From a checkpoint of a small mixture-of-experts model trained on Wikipedia.
Size: 8 layers, vocabulary 8192.
Experts: 160 experts in each of 4 layers, 4 picks a token, a sigmoid router.
Training: 476M tokens, 7258 steps.
Below are experts of layer 2 (counted from 0) of a mixture-of-experts language model. Rows are named router (the router's row for the expert) and show model dimensions 0-95. Each number is 500 + 25 x the weight over its row's rms, rounded and kept within 0 to 999. Numbers have three digits each.
After each expert's rows: "comes before" lists some tokens at least twice as common just after its tokens as in all text; "mostly gets" lists some tokens that are sent to it at least half of the time. This comes from a sample of Wikipedia text that the model never trained on. Tokens count by the router's weight.

# expert 56
router:514504528492502514513542501522517478494484543499515505492528507481503555569516513484490522484517466499505463498497537525510470516526547425561470509500492488510502526487507479478478504453519468522491506543450514494544491511503479507515515481550489463510486495510532510483498476462507503524
comes before: "The ", "He ", "In ", "It ", "he ", "This "
mostly gets: "por", "\". ", "later", "by", "Act", "that"

# expert 117
router:520548493500489480504510495494507524482497523477500423482540528457498542537496541463525526521478469488516463523491519516491473496507511511541497504498519506495473519520490466491501518441473491511528498522514524495535505579484493482479516482520457481469483518536493498483498509478458466516
comes before: " ", "0 ", "0", "1", "— ", "1 "
mostly gets: "—; ", "–; ", "и", "‍", "%; ", "% "

# expert 62
router:515513506488510485508509530503517535491471529483498465499539493485502507527500537481514516506504498488489476540509582481486495486507508487570480478525529493532482542468517468499482523478511494499513573528508515500514523574483507511509532462532473513457516514509535490476515479501490503534
comes before: " ", "0 ", "1 ", "— ", "2 ", "+"
mostly gets: "goals ", "| ", "Role "

# expert 77
router:532540508461474490490525498469504489453489533492513466523521483470515499540530511469486510515514502482494486540539537485473526482512520448550448513516538462525500547490523460476494488479486505508445529524506483480492509520503512506487499469501456477510491466492495497480546503506472470534
comes before: "of ", "and ", "in ", "were ", "to ", "are "
mostly gets: "tions ", "ations ", "ts ", "ks ", "people ", "ents "

# expert 116
router:562506531472495470508499524495505510461511530480541479501512532456507515513479526481474506532499457505495465534531517524553497516472521486531469524500519497487467522480525485499513527464505472523520511514517497487521525504508477493515506441499468478451500499498473509461545522466506435494
comes before: "- ", "of ", "and ", "century", "century ", "in "
mostly gets: "nd ", "rd ", "fourth ", "see ", "ense ", "fifth "

# expert 118
router:518545509477490556519495495496527499502477523483513494509498511465505534494490502441510465550478480497521461534490528459525477520460534461528514499505536490499491537518535486494504526427488492511513492513485487569518504532495495462499519477551475512503471514515513532476508482485491482487
comes before: "\n\n", "\n", "000 ", "5 ", "0 ", "1 "
mostly gets: ".", ",", "$", ").", ":", ".\""

# expert 33
router:504509513483488512494544496501520484483515540535527503520517483473510563545515519521471515496501466484500438490501518491498480510498527478541460513472514464510478513474498447500490499480550490518467541550437488516523524494516484511493498465554495492486473492487512532487547503464487506499
comes before: "and ", "the ", "he ", "but ", "which ", "with "
mostly gets: ", ", "\", ", "., ", "But ", ",\" ", "\"), "

# expert 111
router:525543500490464523530555473469522483490533552466489463535523490498518535509495511482476505483509472485510480510518482474506533522511498465531449501495548503501475553482539462485494486506493463530523543516457471537492485531471490519478524500501491492498506492548526532524501520477498509492
comes before: "was ", "is ", "| ", "and ", "(", "|"
mostly gets: ") ", "\" ", "It ", "it ", "This ", "there "

# expert 59
router:503531492498513503508493480498510504475489555479467422482513519478538517483498498458505493511504474516455478513526520500546502525477526509542454521464531495493500549491539464479491486493538517496530496543503474520492508521466473504495516511534496474458539470503505509483547476501456507516
comes before: "| ", "|", "​", " ", "c ", "ا"
mostly gets: " ", "Votes ", "* ", "} ", "Rank ", "ase "

# expert 68
router:517530490479503507483542495482526495494511531520515459478556498465540528529515533483480525530526510502526504479501491487489492513509526497520490542492519447531519502495530515463453484450513483504512493549497487546520516512486532505446486502529478478498495505498542570500502509506453506531
comes before: "\n\n", ", ", "\n", ". ", "ities ", "ia "
mostly gets: "al", "mal", "ites ", "ids", "bes ", "ans"

# expert 95
router:502557520470524519474515515479532492472518531519493460521568519443561515517483523472520526495500494540486476495512522465495518542475473477503454520513499464523476489470559468497490521512487505508476497503504475501500494540507490490510507497506441490482504491492522503460512509488473458501
comes before: "of ", "to ", "in ", "the ", "and ", "for "
mostly gets: "ing ", "ation ", "tion ", "ting ", "ated ", "ed "

# expert 64
router:497483492490497507484535526488540492471523534515525481530506503492513519503490503483529490521485499548473472536526504505508501488477542509562498519493517473541462491476530472450511539480534464484490538510479495512521513513490468491448506496517467459435447491536535495467522512500513497496
comes before: "the ", "a ", "200", "201", "his ", "199"
mostly gets: "In ", "in ", "during ", "During ", "across ", "throughout "

# expert 159
router:540515534500457524500508505472484506467515511502515440498543497483504511505504555499514491518501489526491475506504513476554530525451549495554489504489519493503498478489542451493461491439522478509547489535469497512524565510491510484502520500512485459498493484490516520490524521490513465495
comes before: ", ", "–", ")", "| ", ". ", ") "
mostly gets: "census", "classification", "es", "ines", "results", "election"

# expert 31
router:527507468502505512512505518488524495488516522534481480509532511478538500515517533438487533501507519522506468513546555461492532531484500492545482493509530486508467512508540453497494517454473472529526501528474518500510506576464467477516523477517497506495529517480498507501506469467474456516
comes before: ".", "% ", "–", ") ", ",", "; "
mostly gets: "0", "00", "06", "04", "08", "000"

# expert 109
router:548539499495479499490505502495503478510489501487495436486538520484500563498500523483546517510486487492492476472503528462484520501504506515568475507466509500488489523503496462456470514458466486526489535532514508509531514522466502472460522493526426492468499531538507521512528505481486483503
comes before: " ", "0 ", "— ", "1", "2", "3"
mostly gets: "–; ", "| ", "lives "

# expert 131
router:499504500451483499538524506499487528454477505519489489503527503481571494497495508430482525513513475514491436553526536525516478535510496488493480515488521497515465503477532502465499518465525520490488492521461462539498467532460495470496495455499490456475499498549495486492496485503496481505
comes before: "0", "5", "4", "9", "6", "8"
mostly gets: "200", "201", "202", "199", "198", "197"

# expert 55
router:513520537484502545479512542502513508482499526558494477488559518492477526497500495483508496538530527481518445521522482489527525545497526478523479514463495501544492477458544486471478481459524477497516567498481479508492522509472507474492535484533502497514498496527520494510539481491481492548
comes before: "\n\n", "- ", "American ", "born ", "a ", "is "
mostly gets: "Jr", "system", "Arab", "graph", "ital", "ones"

# expert 17
router:515503523501468497504527519487500457486529497511519429521519490488503527504491558497514496520492502504520495545493526490531524522466495502563443490435546487540495500485538452501486494476525447493515497531487484491501545504485490495506507494538480463472485503506524513505510486446494495501
comes before: "| ", "|", "(", "– ", "and ", "km"
mostly gets: "00 ", "million ", "000 ", "500 ", "3 ", "7 "

# expert 5
router:524537498497474505477470515502513526482469525524515445548556531478531494509549515501526496505490495498503461511545497502500544518494511514483494484514523506515472509491527494516459530476488491476507501489506462531554502525422500511499519501559495459490507468512496494500503448489462497489
comes before: ": ", ", ", "y ", "y", "er ", "ing "
mostly gets: "ick", "ear", "ow", "unn", "ust", "High"

# expert 22
router:480526534510499513529515494486515457438506498511480468531568516483501540524525516474485534500551472554502448502498503476496474500526509497541488496435486473488483518452521482510489495476472487495515528516509502555506545501490511494489512485496475496502496513542519487482510469464502526492
comes before: "the ", "(", "Apps ", ": ", "his ", "USA "
mostly gets: "/ ", "weight ", "reached ", "there", "​", "→ "

# expert 102
router:519551539457508531517490494492515500502486513538489489541493494485504540503488537441497500523490502501527477526487504457495486512445547483513497515489533469514503510497553484496483512462476495519514505530481465575501511513502496466499528466527484509495508510510538560458516480472501509478
comes before: "\n\n", "\n", "00 ", "S", "5 ", "7 "
mostly gets: ".", ":", ")", ";", ").", "}"

# expert 39
router:497493499472456523493502487470528462448464494512507487502529515495537501505505504491499481513502486484529442495505553446496531502487522450543453479529515485465477530505512498506485559484506477500495502523470470503503553523464497488507513471523455499511488471526519538503520521449494483499
comes before: "of ", "in ", "and ", "was ", "(", "is "
mostly gets: "University ", "government ", "station ", "family ", "area ", "city "

# expert 137
router:521508494487453525490523475501522519455531519492524475514540501508515516500495515492529491522497467538501495512537496487529475506486546501529510490515503465516499513446532462457453547504510484484472503542436519495538527530479499493487516496543451486511518476524514512516531455494498459509
comes before: "the ", "a ", "his ", "birth", "their ", "her "
mostly gets: "of ", "among ", "under ", "Minister ", "by ", "Despite "

# expert 49
router:546540534478513502489531522483533487467517510469485448541535479425524522493516549475528519497488511552495472505505522482491511511484491485487433519507526489542494476500540478480496501480509501492471520507522477516520478520486468469496516491500448496463488482507532504471493513485487470518
comes before: "by ", "to ", "in ", "the ", "with ", "from "
mostly gets: "ed ", "ted ", "ting ", "won ", "ing ", "ating "

# expert 50
router:495515510502492533535545506500507483508498512504492458484557510519565495510550549482515512496544463503499488516513543456468474511502524489533499545491532468511488528490549475479494512500502455497448517513458497496534515529456473506489536481496493520486517506519500528512534479501480517526
comes before: ".", "–", ",", "; ", ":", "th "
mostly gets: "19", "85", "13", "12", "14", "10"

# expert 29
router:508529500492475498522521495493537449463519499473476480510534476500493512541510533454514514530518499525502455515516492464529469507522492521568508522491509479490468543524518499505523518490488475466491491513492508484494544542477472490471514456522490473473530514550552548469521491492483508518
comes before: "the ", "a ", "his ", "their ", "\"", "September "
mostly gets: "On ", "following ", "At ", "against ", "Sir ", "near "

# expert 134
router:516481514514491525491500526464571482496477527487500468536535501504548500515568503468478520496487520485482487516520503502466523549486503490523495490486509507513508511456505506510506500444487493469507501518510492492557525499489475455461568485540493500508459492515514510503562471502489485503
comes before: "s ", "s", ", ", "ing ", "ed ", "er "
mostly gets: "ew", "fin", "off", "car", "ock", "back"

# expert 99
router:500500523442491505511514512494500466467485517503475472484506520499498482497543538467501515499524445503510479502508497517515489487524468480545463502473515431479491509491544457476493502487491515497474505506521463536486517563456497462493538527497470477510509473479535561507505506455502508515
comes before: "to ", "in ", "of ", "on ", "with ", "for "
mostly gets: "time ", "end ", "based ", "ending ", "ended ", "back "

# expert 75
router:529542506482463543471514482455511478472515514543491434483514538452536515492492499487496515490512512505513488494540500464491537497500504489511410521518521481512489520498546497491461515501521499484477511539514455507528532521467515449488510483517512485481488488499533505469514513483481499513
comes before: "of ", "and ", "(", "in ", "for ", "was "
mostly gets: "ood ", "ization ", "law ", "ery ", "acy ", "government "

# expert 19
router:557548510494510528506528510508557493453543516505527462553516529449517483490503516449496487530478530519485497494525506514511524503467480492522460547490507455510512526483528516490498500477542488485529537507532493543517519508476471481458494458508474509483495504489518524483523489510482492495
comes before: "(", "and ", "of ", "was ", "in ", "is "
mostly gets: "ona ", "ind ", "ola ", "sky ", "ini ", "ero "

# expert 138
router:518479552487465540494555507488525484456456506485529478488514518465517552546551552482518489513518472525509497507512519493529475506479477472509467526484510513495449490488509458474516522510491503501473493538509476493524515512452492473485522503500509505468508456529466499498521496445493506505
comes before: "to ", "in ", "by ", "the ", "with ", "as "
mostly gets: "new ", "home ", "lost ", "joined ", "announced ", "moved "

# expert 41
router:503505533503472512510486531485512503477527522494481444510529498480522500515500546410527498533497453533525494534509517490526515531489496506541475494489515503528527523491566478495512510447525478490510490524503493523497528546499502498474542504502480444503471503492480516508509485480463467516
comes before: "| ", "|", "(", "m ", "/ ", "– "
mostly gets: "29 ", "13 ", "17 ", "27 ", "34 ", "|---|---|---|---|---|---|"

# expert 114
router:516520501496486484498490505511512515495508512517489478489514516445554526532527507459490497510526490503515496531539506501534468521514525472510505495475500456514470505465523467492484498482489516512533569506489469514555532516476455497479541469554483490493468447555538516488517494490474498487
comes before: "==", "\n\n", "The ", "===", "= ", "== "
mostly gets: "\n\n", "==", "===", "== ", "=== ", "===="

# expert 58
router:509532502449495532535504541489514510500473501490477481524503477505487489528496532500540537520511478494503493546513541516532490525495537474529477493525545486525495516467561457488496511502544487503531554576501491499509534513463522498513512474534477490497502503528522491479510469503518516538
comes before: " ", "\n", "Votes ", "Title ", "% ", "Candidate "
mostly gets: "|---|---|---|---|---|", "|---|---|---|---|---|---|", "|---|---|---|---", "|---|---|---|---|", "----", "|---|---|---|---|---|---|---|---|"

# expert 54
router:483517477489481501531500496486501498497471516525491467519577489494526517512506547487472501546471496486510430538533497456490481529470538479506490498506512464505463525455519491455485533469475468491520514508511481486514541496489520467463544485516501487509461521502536511505500455510508505519
comes before: ", ", ") ", "C ", ". ", "R ", "S "
mostly gets: "I", "X", "Mc", "Q", "US", "Mac"

# expert 80
router:513536518489489486521523479474558459495510522552502503486517490457504507506525505500540519515550512494523452505522530494489508526491529465528472506491490508485485502472507485475461534493536465475485561489495512545551550536505445501483510502525511484483534493532489502501510488489492483543
comes before: ", ", "-", ". ", "'", "j", "z"
mostly gets: "en", "o", "an", "u", "No", "au"

# expert 124
router:513499523473500530510545494491497470509534498508519480535488493511555515534527491458482508506509464479463514525518502497529499540455484457539488496473536478511485528475496490450463523513496458532534559537509510545497533533479496509495491495555491489465487510509489507484519507476476481533
comes before: "was ", "is ", "had ", "the ", "has ", "also "
mostly gets: "and ", "also ", "who ", "but ", "He ", "they "

# expert 120
router:519520488498486538516541499475500483503520508526477426503541513476521493504518569466493523474517482550498470501544515476507512538464532505589506517490511502508469513495518472483473505464506469520533487517473499482537515535500476478516540487507493503494478499506521521510529493479495484496
comes before: "–", ", ", ".", ")", ") ", "; "
mostly gets: "0", "5", "6", "3", "2", "1"

# expert 37
router:514501571518479559529531501485501482496519524522505448504540520492522507515493537484490505517541490492530513517530526443502478505499508487509494529498499475540481526492566494462508504487516452479437518515462501527511532507449505461488535498503488486522491501497471511508522491502484482515
comes before: ".", ", ", "–", ",", "th ", "°"
mostly gets: "ch", "13", "12", "26", "14", "24"

# expert 128
router:521502495457484483515550497466521488499468512477527480495556478485551510534526516498522498522501496522482460529522541453501525524522511454499421503485497453523500500493540442494490493491503491517477504510498451494529522518468481507517512501507502514455488477528524499461507501470491482504
comes before: "to ", "of ", "by ", "in ", "for ", "that "
mostly gets: "support ", "developed ", "control ", "study ", "development ", "designed "

# expert 60
router:527552504475461487515546497499501476507472504497530471498512511496486549557526501450509546488553495505543512502537509449509486500457534447489488517480536473505458519465538478476473515468497512473510511504496481531500502514495483465473496477533454479489492512504513510506519521487493516486
comes before: "\n", "\n\n", "See ", "The ", "Early ", "History"
mostly gets: "==", "===", "\"", "== ", "=== ", "===="

# expert 7
router:517538516500453503505498493481533489514517512507494478485556499473507512513507509488495558556500466511497471507513496508520532509488522499503441496527476492506515499511520475484487514429555496511490504553479527509530491492499500522526548471533437496474496476531533502441498508500516498519
comes before: ", ", "ation ", ". ", "ation", "ated ", "ate "
mostly gets: "tion", "ent", "Oper", "public", "gener", "ort"

# expert 142
router:508525532456461491479531508504513496465534511486510488523481547469507524494520527487477538507534470545522455495573509522498487505448515507521486541457510472534513505506514509455513509489535503484475504531516515508505563516466470489496510469541517492529504482515530522507501503480499473515
comes before: "the ", "a ", "well ", "an ", "part ", "his "
mostly gets: "after ", "being ", "After ", "became ", "As ", "comm"

# expert 156
router:502567492460520545505546475464501474497524547498496460531490491475526504534500496444498540526484504511493476497512500521531534496501497493522489512507547503483496512497533488490503523484484459503537560527515490524562513507485468469512505471533474507460480493486513519512512508474486457482
comes before: "s ", "was ", "is ", "t ", "had ", "("
mostly gets: "he ", "'", "He ", "she ", "him ", "She "

# expert 1
router:507481504477503482515524522494539471489501502496520456534533494509526490534516483455518481523517481473495503541525506458507470521481512474530511499486525445496451525494492475482472521518491463524527516566484530528496500550475466517519505502516472498462485496518481493470536492455482481559
comes before: "the ", "a ", "his ", "other ", "its ", "was "
mostly gets: "and ", "& ", "than ", "but ", "And ", "least "

# expert 106
router:518543480489480489488538518457527485472515561487535465488516511472526513492510511441531526530504492522499480504521499510512525497496535457511431511506498493501515520464526466492485513499510485518497549564482470491534517509516511515516505464515483523445505519513509514453505513485496492541
comes before: "of ", "and ", "in ", "to ", "with ", "for "
mostly gets: "ist ", "atic ", "ary ", "ium ", "ter ", "sive "

# expert 93
router:506534498477464517504520538497530486494472554485510466551492512471490522497507539466469498547502514493476476513511515465489517494468511495527473509467528479487440518520526441516520491465474507532521529525486481516525547491514493462490500481573501509491482481509503518493509503465467502529
comes before: "s ", "000 ", "|", "8", "\n\n", "000"
mostly gets: ",", "' ", "/", "million ", "\".", "} "

# expert 38
router:487530516512471518506506496479493491457482526507484434481517510497537523522505521438531474503505452518492478523533523526514496503519505486501475516501510452494506553491532456490542556495465484481523488503496508517504478555460507502451560493512488500502502499521495509503519490522462469529
comes before: "| ", "|", "–", "votes ", "hold ", "JPL "
mostly gets: "Votes ", "Candidate ", "FW ", "MF ", "Win ", "|---|---|---|---"

# expert 73
router:511535495522477507522499510506524505498471489488520485512490492485508497508517533454494487495499463506481410526547558492541508524503522476581487490483514443502487489497500482481490514445509493503492504509484520532489512530504482457478498480500498499483512474530506525466522498448474480538
comes before: "201", "202", "200", "199", "198", "1"
mostly gets: "(", "June ", "January ", "August ", "October ", "November "

# expert 71
router:547522509476480509486501510448509450473520498507534452510517503493531510499482536468471497508514514508484472500510547514513530496465511509521432487495495458546485529454510468469491507499532489485506512537493465504525572495508509445471521498545484470505491506506515533498508492481503513496
comes before: "of ", "(", "and ", "| ", "in ", "for "
mostly gets: "Army ", "Minister ", "president ", "Council ", "Cup ", "U "

# expert 74
router:494531523449485494511543521504504499482504510478514489528521513493512548543510503501516518512547479527522483520549505495487484506485519469513496500455502481496476571505517451429518504482494500510504534514493493517511516511455438486536496508522481499516492496545525557520519524490470522515
comes before: "the ", "a ", "he ", "well ", "\"", "was "
mostly gets: "that ", "which ", "who ", "This ", "called ", "As "

# expert 44
router:510493510462462504523522528481493480481465499518498498506535487510525508539506529473475494518528525510510463479533494504523525502509525461556448503509514489532485524449512444470488529458480484501508510501473441501513493533453505504526529487554479463492528470519479485518516524484510465488
comes before: "==", "of ", "in ", "was ", "by ", "and "
mostly gets: "film ", "album ", "film", "music ", "album", "species "

# expert 8
router:551547545453466485527491488468498509473504552552505479526479479474539506500544529437489535495501490513504476478491503482492509525474530491503471483470518485502501521518545491524504516445493496497525523518506488556507514547505520484473499463502503461482504497498511481532529488519495476506
comes before: "\n", "\n\n", ": ", "by", "\n  ", "sion "
mostly gets: ")", "|", "}", "mo", "|---|---|---|---|---|", "|---|---|---|---|---|---|"

# expert 23
router:525510532498507497531512513497518506496508515510509483504566507482572491496512537465522514524535490494495460543501535479474518513475498503513477499516556487483466511518537478479500503444504477503481513515470488513550542540462465461497525466500483527486495535512477492496552470492498478511
comes before: ".", ",", "°", "% ", "; ", "′"
mostly gets: "15", "25", "11", "10", "19", "12"

# expert 94
router:522528541501487507529481503464530481439512501505476435503504520486533502491498532448506520514500432541512473501513500532520502519520508464504465516532510494509501553526540512506508545502493520461499536499496485521487506553503484483461522473515487493477496493500511505488506484453452475504
comes before: "| ", "|", "(", "votes ", "of ", "zone"
mostly gets: "Total ", "Candidate ", "Title ", "Votes ", "Time ", "Scott "

# expert 122
router:533530540470514475498546517513532476463467511528487489507498500498509513517496526492524470509506483514496455502526528510548497542500519518541482561462537487546523525498519485490454508505500469514492520510482525500543531518456522513477508474512456497519509495523531529510548473496523457486
comes before: "a ", "the ", "also ", "an ", "not ", "released "
mostly gets: "was ", "were ", "been ", "has ", "being ", "became "

# expert 90
router:509496498458494490520514475493500519448524505513490498483556499483534491490509530429476511512516484503508456535537543496516485522495487503512481518485550491509447498489520480464482511461523498492484519554455471528510483515473480448507498436493495488467503521545499499499498499466472503502
comes before: "0", "5", "9", "4", "6", "8"
mostly gets: "200", "201", "202", "199", "198", "197"

# expert 65
router:497498522506473493498506505475488486491506511509516439510497480507514518493510528457518474499491492506523485556507568471507514537493469496568453490460527476515499519484550462504513526483506472506465492534480505502490520527482481532454541492522481499462525525507503511511517468461448503522
comes before: "| ", "|", "(", "/ ", "August ", "m "
mostly gets: "10 ", "11 ", "12 ", "28 ", "30 ", "000 "

# expert 10
router:521499499466483539493517482509529511457496505499503476504486541459516522503522507477520497547525519555532465499539526491525486506487531499499492457523481493485482514485575491473469553468478476477493528506513505509479524529445504456478502493472474491503466480534498530478536465499480494512
comes before: "the ", ": ", "/ ", "office ", "classification", "birth"
mostly gets: "Phylum", "surrounding ", "″", "across ", "outside ", "Population "

# expert 130
router:535540482494505516507538482474523472480522523529486453500500512427512524506492513458492504519490506529518495505506513504496539495504542488546424504516502485472513524452524473481486500493519470528508540517528467519501531498481476478467508439504472495476504520497489503495517454499471465514
comes before: "(", "| ", "and ", "=", "was ", "de "
mostly gets: "ia ", "ina ", "ra ", "io ", "ana ", "ara "

# expert 53
router:499500547493473518510522552516488476475514516498516499475494525476499546506496529490513503508478451497536442548542537517506501514524529463555488523513522465517505515502497469504510519438494504497465501508478517528505511554465487472509502461522514479492482463486491528476487492454463486493
comes before: "201", "202", "200", "199", "198", "he "
mostly gets: "June ", "January ", "August ", "October ", "November ", "March "

# expert 32
router:527503538502495499477523527508506498481458507474472499528498532474552546496526550497483530512503469518511475522522523480497514485476478486485489486501528501492502535498515468515486489454470478511527546481481505502487521562500463464469527468482476484488455474516512519464504454450515449504
comes before: ": ", "N ", "′", "W", "E", "^{"
mostly gets: "°", "′", "″", "km", "km ", "Location "

# expert 51
router:551513520490484523508519476444491487443504518494500473497501498504504518508486529465476500510502468474476440543527479478509547503485546503533437499494511505494495531478501454485514496504508494517505537522473459529484506522473503507438531475496478478533489500537530497505530507473461512494
comes before: "| ", "(", "and ", "|", "– ", "is "
mostly gets: ") ", "\" ", "] ", "Australia ", "} ", "France "

# expert 153
router:513544519499454484524497497474484469486494500524505450524523526494536521509491524437480459501494501526517447526558558535495500533479488464521468485515517460525478518471498458487522536502499510505524496513503456501507533519485529474489520504517508482510469517529491534484514497487454517512
comes before: "| ", "of ", "(", "|", "and ", "in "
mostly gets: "L ", "N ", "C ", "B ", "S ", "D "

# expert 45
router:515537509445476477529528535479507478445519537515522486508507516501516551537569521456544500485481476496484484519519509499479481538482528507535484494507532482502506540492566516511500519487514492508488523523517491523504510489506450476528495461532496488460517500533536508490523491498471491500
comes before: "\n", "\n\n", "they ", "it ", "their ", "this "
mostly gets: "|", "both ", "|---|---|---|---|---|", "|---|---|---|", "|---|---|---|---|", "ice"

# expert 115
router:522530562508485492534519519497500493483494520548509485502517494490517530525519497492554535543534488504506510490497564466534486528470527513512491534498518525478502507509497473492470538488485448500495522518469471517481506509478494514501521510492473465478523478529541538471529504479444457537
comes before: ", ", ". ", ".", ": ", "-", ") "
mostly gets: "s", "es", "e", "le", "t", "se"

# expert 4
router:484502535489464496513519545498577493478515528507495484512550512474506494501523529472489545550530488524458493505552550504502532498458510483481445507508506505507478485504511493462461509461475474521499501519499507497530550516517501503505515476502503491504523526533534548476502510477509485533
comes before: ", ", "-", ". ", ".", "ed ", "al "
mostly gets: "re", "Re", "pre", "dis", "age", "sub"

# expert 150
router:531509495494489521484513496479529461460494571476507455531520524470528513476507557467526522523493505516520503489499485511490537546503490472516458508505502482521464531498559513507503525486501483485515540498511462525530564512485487440460501484493478484477520493498515521487525484492478496479
comes before: "(", "| ", "and ", "of ", "was ", "in "
mostly gets: "ch ", "ock ", "ind ", "Hill ", "ush ", "ell "

# expert 78
router:507512509468499522507467531484501458465451503496540483476518542491523534511495515480510489515504475516502447524516506523489493517480503437516457482451486507503496588479548481457513534506505482491449520530501485514540533533477484501513520494483501491502518487524503518524515502503503466505
comes before: "of ", "in ", "and ", "was ", "to ", "for "
mostly gets: "part ", "List ", "number ", "member ", "President ", "people "

# expert 21
router:511486509512489518516514533483540495486482512466527498505524509526494532506550527502507484481528499501502505558545505478500516521496527477515484489473518481499512499462523458453492516467495486535478487537462478523531491516480493521517567510550513450495506473553498530525511487468535531543
comes before: "ing ", "ed ", "es ", "er ", "ed", "er"
mostly gets: "present", "author", "offic", "establ", "organiz", "coach"

# expert 148
router:545564507477488480531505517505538452502483492520491503528512488493513497486531545485522501484515490509482459519530546472537540551456510476544488560502503485550500513510531465499503514490485456510490529510487500506529497534462474518496511477491507488489455490511518522506540484511530486518
comes before: ". ", ", ", "a ", ":", "released ", "also "
mostly gets: "x", "was ", "No", "were ", "class", "ons"

# expert 139
router:540560506505483518495490508491537501461511559511503454541531509457502509547526501481471480487520500506507495496533543498473524502500486477515493526515543492538475533476507467487496502479522505506504492549494478512497498497497508480459487476506441470509472490491530496499563510487470463549
comes before: "and ", "of ", "in ", "were ", "(", "are "
mostly gets: "s ", "ers", "its ", "es ", "ers ", "their "